From a checkpoint of a small mixture-of-experts model trained on Wikipedia: 48 SwiGLU neurons an expert, 7578 steps.
Below are experts of layer 10 (counted from 0) of a mixture-of-experts language model. Rows are named router (the router's row for the expert), gate (a neuron's input weights, with its number), up (a neuron's input weights, with its number), down (a neuron's output weights, with its number) and show model dimensions 0-63. Each number is 500 + 50 x the weight over its row's rms, rounded and kept within 0 to 999. Numbers have three digits each.
Before each expert's rows: a language model's description of what the expert responds to. This comes from a sample of Wikipedia text that the model never trained on.

# expert 17
Description: Word-initial consonant clusters. Opening letters or consonant clusters of English words split into pieces, in nature and general prose, such as bl(adder), fl(owers), gl(aciation), sl(iced).
router:473454445521432534417544507449574511563485502447370454489480467504466525547544541544448444603597454539523455426462496485479611468471477479453561542407456490472463557430566506499452579445517554
gate0:584458462535466530456510474447529535538474468474491547447497488539541366501445447573556589413459555497500455567540551495496481684479476490498500587507450443467491577483563529469549413507487459
up0:526551476539481572443536445483571527619410427463440526484450510585530477543496469518513568573498445541521395602510513536504429536472455473409483560497494485523438523445540564467513509478494490
down0:513559460448526548520504465425522518523471504530496546545467438534558464494602484471741496606505528550506506436466458444547552561468555466490457506491462511554568516491502428546492518485526458
gate1:559468473446475562469472464546635500499589466520454420427459510484433492514489473457503398582503482515513444527495481512563559460533529533453444566512494492474515513406524468589513499542517481
up1:591525558398532559395429453513581513502595450505482429443419523494440516504459552455488442548502557489485459522461503505517504448521503508488495539543482489548544519532558418558563483561516585
down1:526548502540438428567536520543496436513597483560520536399508450437514496519546473467586480583536424534445624470596481502449446508454450422539532476484543429419515456456464484445402463564475467
gate2:548537509513423437493534515497479544509560496531469534530485455492526498541562487573458533614497478541504477507478463590460566612478531495355486475459503524426554499503451524506471488548533422
up2:421392514561565524467499467456620494441443461553509485536592505565485466415487526435479513501564483582508509478569528470550544457482474564435484533501566470545469417510414610534481450510520541
down2:436497506575518443547470523431533470541424513502411520496551491510469529471480571499627428474507502597498474527479468507431572552516470510566492549528480556445483472375495475436447435546538440
gate3:627495475484519478514548497482591474486570463487509478497528441569514519546442509429498426542496557573426367552490490513538506419484582457501451462517445517509553403443481523500481446434470558
up3:482601484453477506512524500461520473579471523475469548511494482502443500612527537477497473426470563550530540485435469625516495508445552518523507565520502413540476530427546618452517488573534439
down3:575491453425487530520535442446505532568434492466505508448525529496415597501532552573545506493557483597504553510428434530590469471502404458454546398487520502501499463476485509544531516508617461
gate4:360557469477457522445513468489519483540503500476473454467459489470541428540458485483506418581564481533549554409544540431513408489477570488487556473483534557505587576530523486495466491516439439
up4:508536561510544473461480447451494520461602460481540528466557553487535592438552493478500426388563472517518467565550506475419580487506437409462416589517470407489502449460536543524484521475562491
down4:458514434581498488552470532462527599417462553526513421414544448436522509503451462520349553503531475527504495451514438395432544458401445498543535433525582483555527583544493481482535517523451518
gate5:630369522543478447442491499491505437481450496472584451495479443508519557458574521530494472454597539496494484487453566443506534460473597546488387590544512555536507566526530494513550482463480537
up5:526526519536479457459476510475485464550479524509469477440614460541449439600446509480492448549490495560518464410396543535553519484502517517576458614519523347489514548545493465570471470500549584
down5:476501452419564445583567448485499533471575622507509449620560459472453569423523502406531475514477489536493518545466455478527531545479431519505485581468528547527472470474556519449617466491542513
gate6:511453391496471537469495407462448526454454536507453448403575497524510585485530555509517535556419503516437573517594458462532535484528477492500579431488478546547483612416540445558508466503489518
up6:373500471494456569525561521537344467406484514487450503483523461568522553525552514525455552522445509579506574485473457399607444489532554483513499434461475440639442535461552447465459463475483513
down6:453487502574495517482507543418463540438552448522490471436569429535461522497546561562510616566512514531411559379498508443568431509491531459463550507598494512467417488448529451485484507537485454
gate7:520619507474522604526559510472513509427432496498490500444498385443496608555567615513517477535481470500482462497485460492499536409480402493448547462472459504577521501430512461557536525497518498
up7:448412406497513387546439488496579485590555560537488447532439637568487400485484325503473479457506613463524552489509540558489499567538569510556449540521546402455445489554418533475434477469459512
down7:453476483500507523454476481514521514440498360512506496560492513464488457495524427474444560584584542492558473550493403463333419574456550503495463475554517522498457599482481376478535496545467519
gate8:420478447490383458515502430556441554510498489539543459446507505454381589524539533446495458530523335559415528409560618449551511480414510526568465479541498445471525543492530511485532538552537604
up8:587531497499483546502484451572474477497461446500593516491495510487404555554475545511501482480475493566465440522513526419567503478504551523499430451487496464374478605475514494499486445477401433
down8:575520467449468444492503475464485553487630528527571466546465478467466446507540426385531516506579556475375520533413649459468451502510558487540436430508482472543490401500507548556424553622505517
gate9:563524583505530551517497472464442436461512573460495487407490439544518518520570430516538381566564493496614507644546429495550585384472438487487437492515513472454477574422568513482567497510486444
up9:608466589485450591569462536431446484496484517472433517456484533501521505471447511525527486474562453486528508465477446511589475520444460502522413496539487531492465445474462529421488556417528460
down9:543448420529440560539560470550514448561569457514578622437492570491542463423494526445450505457519398393551627502450466497500465578560570495534531490511580503501490367513515525463544530419541522
gate10:451535517498509451472491569518491514532468526444527508555447643498430616584431532484515503490662470435476506649464513473445397515489501508557538513516509567386499451452529466494413459511457515
up10:560402508536446463437534505478506521422530485556508562492517480502580384415575483516509489449370535526557556465484532520559665462537532504431555526505440426609511640509388577483550493527485442
down10:540446526520468506507475481453534548432492476675477540503523468509620516514556495484470502552472455533467458492531586451478542467535527587560502537430509491616420506472504487519534531515534510
gate11:423492539512565443472365418449446543472495498554554488471439506410424465555654471456538444486568487485495533486507559602380380535463612440489414519501534523484489475513535557494543488522496513
up11:509468522496530500522506526497478498534373485451491542554572513529594599432497479492513581535510488444592517450543495426460566436547409565596456495452492500522548482508401456475371515464550439
down11:606487497432525597516495495435603515533491406521568465562579469508452505453524419498530474533577476488484557515482497403476543548503483491601568555523444525510511403524520469580537444409527444
gate12:515533413496468564544486559538520510550473569489524550478464529533445508551555548497515566546420474513529411518470472592459600496525533485438569519603485441535438507477543549512474445554487421
up12:554499511459559530524521581505515456501543529475567575505602506448523501417488562509536485451502494467488479496444486507558490533486496458478534528636477499439497415436583438481580476648531509
down12:510430602569536527517533548423413465431452534507472451537476402531476538601441508530516439487546470546459506572500507450504445555481465480510460560529483473571581504492523483506524504406501481
gate13:554497508567472457522536546572544513502552497538477542501567458518543588561466605532452569555511496473478429498417448465497568412479465507534530510478500574542539488536456531466533470486496503
up13:467506385482554481613515425469506479517456527481504448514475441418474535486441558479469573470495448577525436600421543431535580484504538475528478455552470474491456537514516610575485472478510420
down13:519507456552518521472530522547678526522518492440527486468530448409538517513532520451535398515530378527553520558491582487500498528531510419454484590573511551506512513495529438509459527530540459
gate14:466548513455561512463542405467556522477548451528444656520533560519414515504519526464521378452515472466549416516488508424503533580463587461447550531373531543531521567550486566536502549608474512
up14:531501497464543576423566519573551497507573474469476487470430549413481568481469604442494402422533576486435455446434433469411524443467555505417475544508423525432413483551523568535532456532540478
down14:472526505487484459504523494536378508643536532540504543488474559498533502450554543524528622455446465597418489539549550554545561532471467501488489529475501486574557468382498524483529569456569557
gate15:545534454470521492480471452422490500542509467539399505464631574412430463469598498493494460529408470440533494453521512543534555472522493460478524429369530581497558481512479417472625594496485497
up15:465552497474514478481532545535459550474473424417498510502505536484467506562553552432507464477547400503518519626535478577529469587518471479504443516565533428499519474494476524571475494520511450
down15:494514430512518483563511470552486575527516629464448552484490504480517548611541465534572588556549540457497540507468482452472420492473469485505520515490471573456560585555528413519478535498455468
gate16:474560552543540475440527521461567517462465511504499576470480532550506408534422482435480425614495439509558553518555491507512562540497496498529598509504539420582473514540500598502599440452480427
up16:506439538469454480491541555464539525408481557495470486543464506583537501482614543500488520542518442541512507448466506446531489477546525517621444500459507557614456471390515490436495502466510411
down16:508428464462529463407511524534450536570435464440548526413414582464350582438601485451478514448468580508431627445506484563425493531475477400401445527556505495521479529525484463450500531464559553
gate17:550462539539439484497550527541564535416420487475581547527577531582527561554638509525497443519501552493465469521506477513467521486524458468375503585411500422545513488472390544521414521500440518
up17:591534528554485477475521525530517535420463506480502589504505514503446541475475517451555532579433523512524493448510481450491511490459426420480536539474542519547535467473497558559464551453534593
down17:432498505522465555517533488556496495473461547544530557514488451518517477488491478541548461444493490483479522529433543393528550534530419620452529542529423575446530536584551555570509484524439466
gate18:550474521531484428538499447522572531514531397528649431563464470481523549495526507534503557414511363442422439574439452419541476488481555522455443571492473469591455464490519504426445446524430508
up18:532453466425550520486469506427465478497542504446503530397531476482490506517457583461534473567595631561492487504472441568516453530508460485529512498492499603453467443491467495601447609516501466
down18:484466574546444597469577549458436500525579420502469533490526540521527547461532453547540493562583534534473576548608550510531477546568482495436499512609534468444485483540558513493571510497528495
gate19:591523528462552565511506422381580486536386485475493518507494551497407603506515506459501543466427491466497494549455487499413473424463490502561539545535491511503520404469593442449499570461484454
up19:558465515417597483455456421469562463603488488468428564569588552479474510483511440480548497438537531471420475564400549474393553517467563419514548563568546499512559476514547406547492475533581428
down19:628447435427542522535420495411517529414453467364512478548473545458478474464418504530313521440473539554478466566431539439446537434386510485531481572442524508412543404509476537553442508457511526
gate20:529474403554566524482442497527497505421512512513513386541526520495438502570567613489498526502489498628422509498343475481488441527466569514399459456421533468472469437577485506472474564519506463
up20:531539477503529492585500398571566526513483477481535479576483463502462511518467481588475594502509447468423464511516378465550599488520551512481461469406548466401432463507489548543542433542507540
down20:476529479581510499484548479582493608462508517456513440566570501510521520460601428514504548446499448489443508560542462454497638470501508414399361573507551525556485508407508476407493411550435547
gate21:512398476547507497458496496538532482477479490501516543451469472539587383477498636513504466472522469625541495543511494457612492506472498509475494568448482492431442573494571490441466581491463477
up21:510460433544630488475501464493461538514493478522517553508569541552539470410438490467538534471473441580550477509483584424505512509466496456487357566529503542537499486448549443467534521484497459
down21:486559486587494421479466469622430483509475469520639592516503448509569490418377588508417544491539538526475535572457449487528455546454474459515422561525495517520526473568533461476544549555427546
gate22:523434393552525413595442473547572478461481492508507514490460424457492615581373514509510486479552563509546469435528433563459418470500540509542485580518536421439446508544529528509435483534519597
up22:478426380506414479582452471549571483493500543477504527512472473432450561517425533542501435470584563519526490459562493532445484491493566504547482527520525491481498539563504510521508430537483544
down22:516453483515482490468534567563426379531515551461559499528515497475500534465418486526474540389504451496572599508482435479535540480495586476517538542543461512565503549584474544516601511450510586
gate23:459521425550509445376486395491492475554503493482471547458441569518393432494493489549469483418593434492448487351547468520543427499425528477509550491615524554484513550447504438460502469486533559
up23:560586532540434531436484501484457484538533498463476597451470539405469537440464473530524518514537431495439482421520420593482450517425476454630463429523542454496477421517541482469470433510514494
down23:433511460543485577604545535515498472475529449552559531536483513500591572526456441513392479564525492441499456520546439519450574524491388463516473483524469547513521457554502455547382541416522411
gate24:531567434515505417508624460532368502540474509451539459491469600480460484560590529500461429544530539485479528402444521470491515466471463467524492511498495476501484512557489577482562469500555484
up24:520473519492519582415409523469610534479541468534411545492498462511517564486402487543534598448477492504522434583559435561521414565529519545465432554436463533492518521413517394569424522529462548
down24:504528458539484536463429337463515580471405441541594518473417512487570437583417490406470525466505478488401535474443525510542608466502475518543485507481505560520475481475475450503491470505434522
gate25:466497449528531574517550478441530504497507427444445574558420569535525590436580533520506543411550561503534581556585555541561544527537518528438599430409420608523463556518442484478474428553382569
up25:532515404508521484513584486557506485572493461441566492485471599506563545597508552500495562464523562477480550537475426552524475530499523513412445465413409549558420530511514462514567553532517542
down25:510569423488430532528556469459471476501587532477455436573520475495487555442468431459484496396544486446542466454624591507507428468569435488476544545513558446451461530476477486569511563429458487
gate26:563507490481566513426468467480571492568510511505546532489440437511446432580413448562499497482491476532565459523495470503498444537444513442507461486545493511493407493536508447607520509490520538
up26:490534521510475430554513530521484513481568499537490563429429448504451522530483435475456560538538568436544474522584495485436441484558567469520573511527460479472528515549514557487478489502472458
down26:465571537436489433506468567563481477395593569491391494468516512525544528488600527491481424497519403526614399488410558471535503537508498488423481559488481503468550513444535480500487531600579528
gate27:449472434471435447444611516530521531450531530521522401479446549415602534512553512511480382604522629467548496507587538571467528454484495509442432506398528433570529468430486487462569497542510518
up27:511451480533533540567477494556463493490452478530506562533490454539484543488469465535492561376441416551496454474419493385621435557517452462494538488534468557412442466577544492430341500482540479
down27:481484450496526559468482601395576461583522531556456470529532516459438517564554474589510461498479494528472524508478524521558519496626440463486411463488454495529507482503578574530517569413553562
gate28:571384560532442581445483488472503422573497484494438540487481432473495499501466393537521443459467484546536529494526544531443511452506455495498505563502497478543524579507459507493582554500585456
up28:481587496504559442529457505488480547443518491511559445499511529555533435561592554465487552513553534445490480608516418541534515494518520499414589512490509539505481460468547476463452471538423563
down28:608519465589496596563475533558453536463481444466476533607483531542506554506543520516459433474480540587526488482474557569451510510530504533411535463564523497556500492480457549521409472541515380
gate29:575458491449509457432479501489561592446531476428437562483536449522538588400569532496508403485609430513545504457530482524528540551500518429440540510581487452452460550485515517469467550569528597
up29:422417518484518452376555449528561516500465428450432450547542416539568470482577512565505444487622414556476497531541486466546537590464540443443545653512445380462444568467518434353447538581505532
down29:478466514449449586536550566489547455439449524492470471334462456351559508503514399495537476484471564468515560473605514530558488451458544445459527464432505510517539563523497567511440505498613533
gate30:476485483523468499556506550459434483311489496476465474517434462483480517580507515500515515497397503530514470479506503460572401531434532535531521516488540407593562509434355543487439538393496461
up30:548411656443514441505627548495451484491564462502472571550527453494603557427418516470505461569544399436505589519492444386443451581504534497470532521536502451548452493516476534490469593568456476
down30:542421460523500488533538488571503588611434462440518424479451488452420430464565460449458445497505524498486481450514450549495567458434576519521462450475543580518527487474488582419467488547503542
gate31:468417443500473566546649457518584534547505461452410490468487473432522533512557415505497604514537448474481552527518447425547501491513517512423523461472517426634491553478554453425448528431505523
up31:482410422502479513544550417520540513534494525486420570443566452470474578507496433540515571471528443478411520495549428433508445471533419542532509369590542449608486513449552497445403520505563469
down31:555581525500577450486493473382523487535457500442615492449597541564470519441417469483550495454534519670380490531421504443468594458555517536428516442510442542424501455483548473515542447454526564
gate32:384436383488398571416484539565505538583461452491461517487541503458484445623519493411506466325492551460551545482452455576505569568500504486479597539498474545565480536445535450511531534576542485
up32:589502535501593399632459483550517458411538500554452456545533460549541577409508512600473461710505416554405442522537546485526535431516511510475493516496502488428526401546447470513443453458485542
down32:562546551518465506421517523469535446427477454416490510546477443598448502483545528543458503564560494532443414484536485486556485412550417453583369568365517486491495547547517503532513595537515471
gate33:604489452553431449475513437514634495535488515491525588490564470541522495486501569478477524555439470551431508499439518459602540572542485496503511554539493529449526454451464513606486477520498530
up33:563482569545478409579466412455640541427505529503517570523620485416609522554439509539515537572504497504471414556495454475536502531467483508572541521479524437552493545404468545597526517573493556
down33:471605577468373556555526469459500494546584482555460491477468455580480550464515525538478556566538491493534391522494383494479520448545438465562515456482488620499541532504500514433533526440442472
gate34:520536561534578458512503443408527452503526459463587522534425460552529588433455619546505595483479507435528412532434554486472471541448503471479562455438500530548491420581570566588494501535470530
up34:486495423482410514604516506561397517549477512534481487516579453502596491575591436449471412534433532641421553426512493549480531501551489522501441491627491479435538559467430471443530526403589561
down34:521369501571569510494489524554483468504549552577520490509482381555518475413578405484518484463442405433474520528420521475505497506498462451421578476496450547493497514387477478539507473454496505
gate35:519463472479455531445470507519484522487436529448483473462523528465515454566455481542494447566577483511448485464535455503389496482551489551406451506478537419419476507505501456525460560523545525
up35:528492518534472459447533576442463496486466514447497543492498551483532463491460525539509578445529501439467486450459518446540604582460459510431406496413449589550474476528452516457483554429432452
down35:497497468418603472519505560406485458380542523521365460590487515528598498556474482439513533447554571453585584529485550492564545498489498405512490491499413468544556545385538486443514530542400513
gate36:488422550484502543498490507517473580591440512496531510469511398440495574616459515529492531560469482528459538491568457522450467531539577455518527576466561460544475508557510485555574512505508544
up36:538471443483454442439490498442553553579577472500549528427477571501468506556511487483491534467481534526563540492558507582455512480592553481487435633495474502628437506525616499499497510574512490
down36:425446552431446488469449496507473566486519576508485424436524515518528541474569519490395454595504603508591610457580498590472417505502533482517556553518445455507504503494479471501527381455495517
gate37:593623397505456495420496426494462515589563512417483570539545520540505560517461502509490383513479554530528561536558483608477561536432526468453496487553512564445499502513580516528521473472565504
up37:444388603504501533584528555456525502531474485569515458426493483529491445523570524504521654534502453484468495472425491435497461453570467544582543471434491531580474408517430566465469465457449549
down37:523487499517482536439493446454438524458539525494567409507484502510477467465524527464492515489432429570482623585485478408518454468556512531520515441532500568412382467540404494427468411489524532
gate38:435506554465427492529542475500495451602516442483519497578457476524533484502443525526480480535457443611486541494496424479545471416465538485434493581511529448434500427370520462531477554497516519
up38:502522419537475578447495552493540516403489606491473419394501604533495541414592565483468449541468529437534480506594515516517514492546458537560434434495445512577471564575532529516579492444483570
down38:443466543518553616503504524480697558484616508493495554403440532537520459541526510498516452526511592508559441502466386429556584474510465453497512584477484510514546514418565541533453500457606542
gate39:387573439529537430588471421519479495469480447478516503514548528565441470585517488511497484572454566537447472501541585496446515373608475517557568443394556433472462435497416552547460509433495414
up39:545505505575480541406570509550513467525452517514431548529407488520582502425512482481460510468531433479552531535571510459527529526473495456520531552565476471541485572481564488390548450487498557
down39:521541505458430494598574483531495434576495482481535522509489561524506494558546464565404478526491505553447505490434524527533563510535540480402477479552576453513483548545537486451463562518548599
gate40:590499538435426543527450617497549449505550548495555493536469371482520389502468467498489431453637520517533494532476427560459472455499542532499523525404540517545556502451475517495589507548496574
up40:584391527470500422519542577538621485441525570448514574480491458492516445513584484596491460479561508484543435415505484565522395526528467576427604456535465501503567538422546484472537595497512426
down40:500504570449455533505527424552440440457447500498441441518535516541418488480566499516411448507434494479448497477421522481557495464491515514472450505553463541486486493589493503557456500515513552
gate41:382590494556472526477399518535530488556427514488482552478504588471487517465476536580486490573465552521424536425407579543464601443502475499416439406424545487460344491501524508480515433489500570
up41:447575483502487474494474417504577445585439560466490533522476563429575603490458512501502491456526493556462519487461522455500492538496495428452393421505527446507430503509543464456523473557499525
down41:562469556526525581560513437441539497497528586508581510554514527505461570467452521416608498387543542528533485571511501538560410435474474539426501447539474437471426490502457545450422464481428406
gate42:499524465500509503462455436539438523480460512503494526495467566504572570517489513466480444566619586534553496417549506488459427482423509538472519538495545495418474503547550445443422554426521609
up42:488403435498487540494484599603482513469547521439488383511463497477530521637428439438505588509428487466507568432417484480422552507537472480573466545491524519491458580540459591436473443571515493
down42:446492453611477519477541497469400474559559593518405506594423543563623503435453518527484542499537464571500484468523519587569477550419548475431436496530642345436480479516519561412467432486533481
gate43:573458558506404511538427490517542491428479513522478535572504516435449453534492486529504527459510541509547549510554496459468408404485514551410610576528553481471536407487439600490532504554502426
up43:473491451473536516484572549499590514574483524519548400462453520605505490454563532412456481512400435442451456497459538602506522594544466483623509447500460516554502540582518415546523479453494567
down43:402399501458507383500564463485488465467501490530518398508463432501476574598488496504371528454502506511499511473549483411470464427450490549501575528529446515588529415504468500546491509612453533
gate44:433452496508520518517463394510484442485517513493481453480498509438506510425425492438473440503537533584521525538424474457460377420478473495561526499500555570422534476520463542479463463533564566
up44:563584415492527455485438582522491533524487487538571549595512444556447479552493508542531504453526425479494375439487583521512544544498516506429513511506479558626492484498531516523542581486446506
down44:415440499524491493525559444540493552527587428500523472530456477447543523492567492433481439450478381613537623554584479485560402527453526613554535569461502572496525562520462518482528521489500562
gate45:450516533482485458506498537489491533465439562493478496488475424540521393497553537587526464526541569470565609466552519482523506549537537470521427534515485607547530503498567520385584404567518486
up45:604496555519510546489502523456476441521562452481503525479500589450542549468449466454447547501462378461453455529499531465456441433486464534414639431519522394381500482495374452550453597492467443
down45:527517533517453489564446475519457490462402373432487470564510446545460438491479517434524581481490496611416518553473508498515450488559517456498518438481536598486484391447552527513428404509507512
gate46:520447353543505555524452443540414474550401441434461463508532511504542472486419540532484480450559553557451460541507526466517499465462524493508474484488521478489419614537445514474431449524529450
up46:517466581495494472507473478470510458505459576456514524522575440473434528507521448530484490520474485526466511526485495478538452513520428464525441389572513488539493544496513529508421450498466425
down46:526441534574419507531566555603524450487503483485461527491462506494529419368528497474516517516521415550465577562459483543504600447491501498445474620476452437443468447441454435474556450581451411
gate47:515468463451532419537450496506451521455495581516548467527511534506515552581536498539507393478455491462540471507531500465500543500450460577584488569568495526680573566513482479508613557494507584
up47:546388435466460509461461468530557471492460483515502488538482473589471427444396534443513590551473567536532493406424502554505627480583514494442544498510491547451464456511508531421460477503494406
down47:434595454528447554483503558546509512514505462575432450511500442458510414593435479468497593521521610486500513465505385534553591464575497386492462503485502544498482435549403472492513553375452436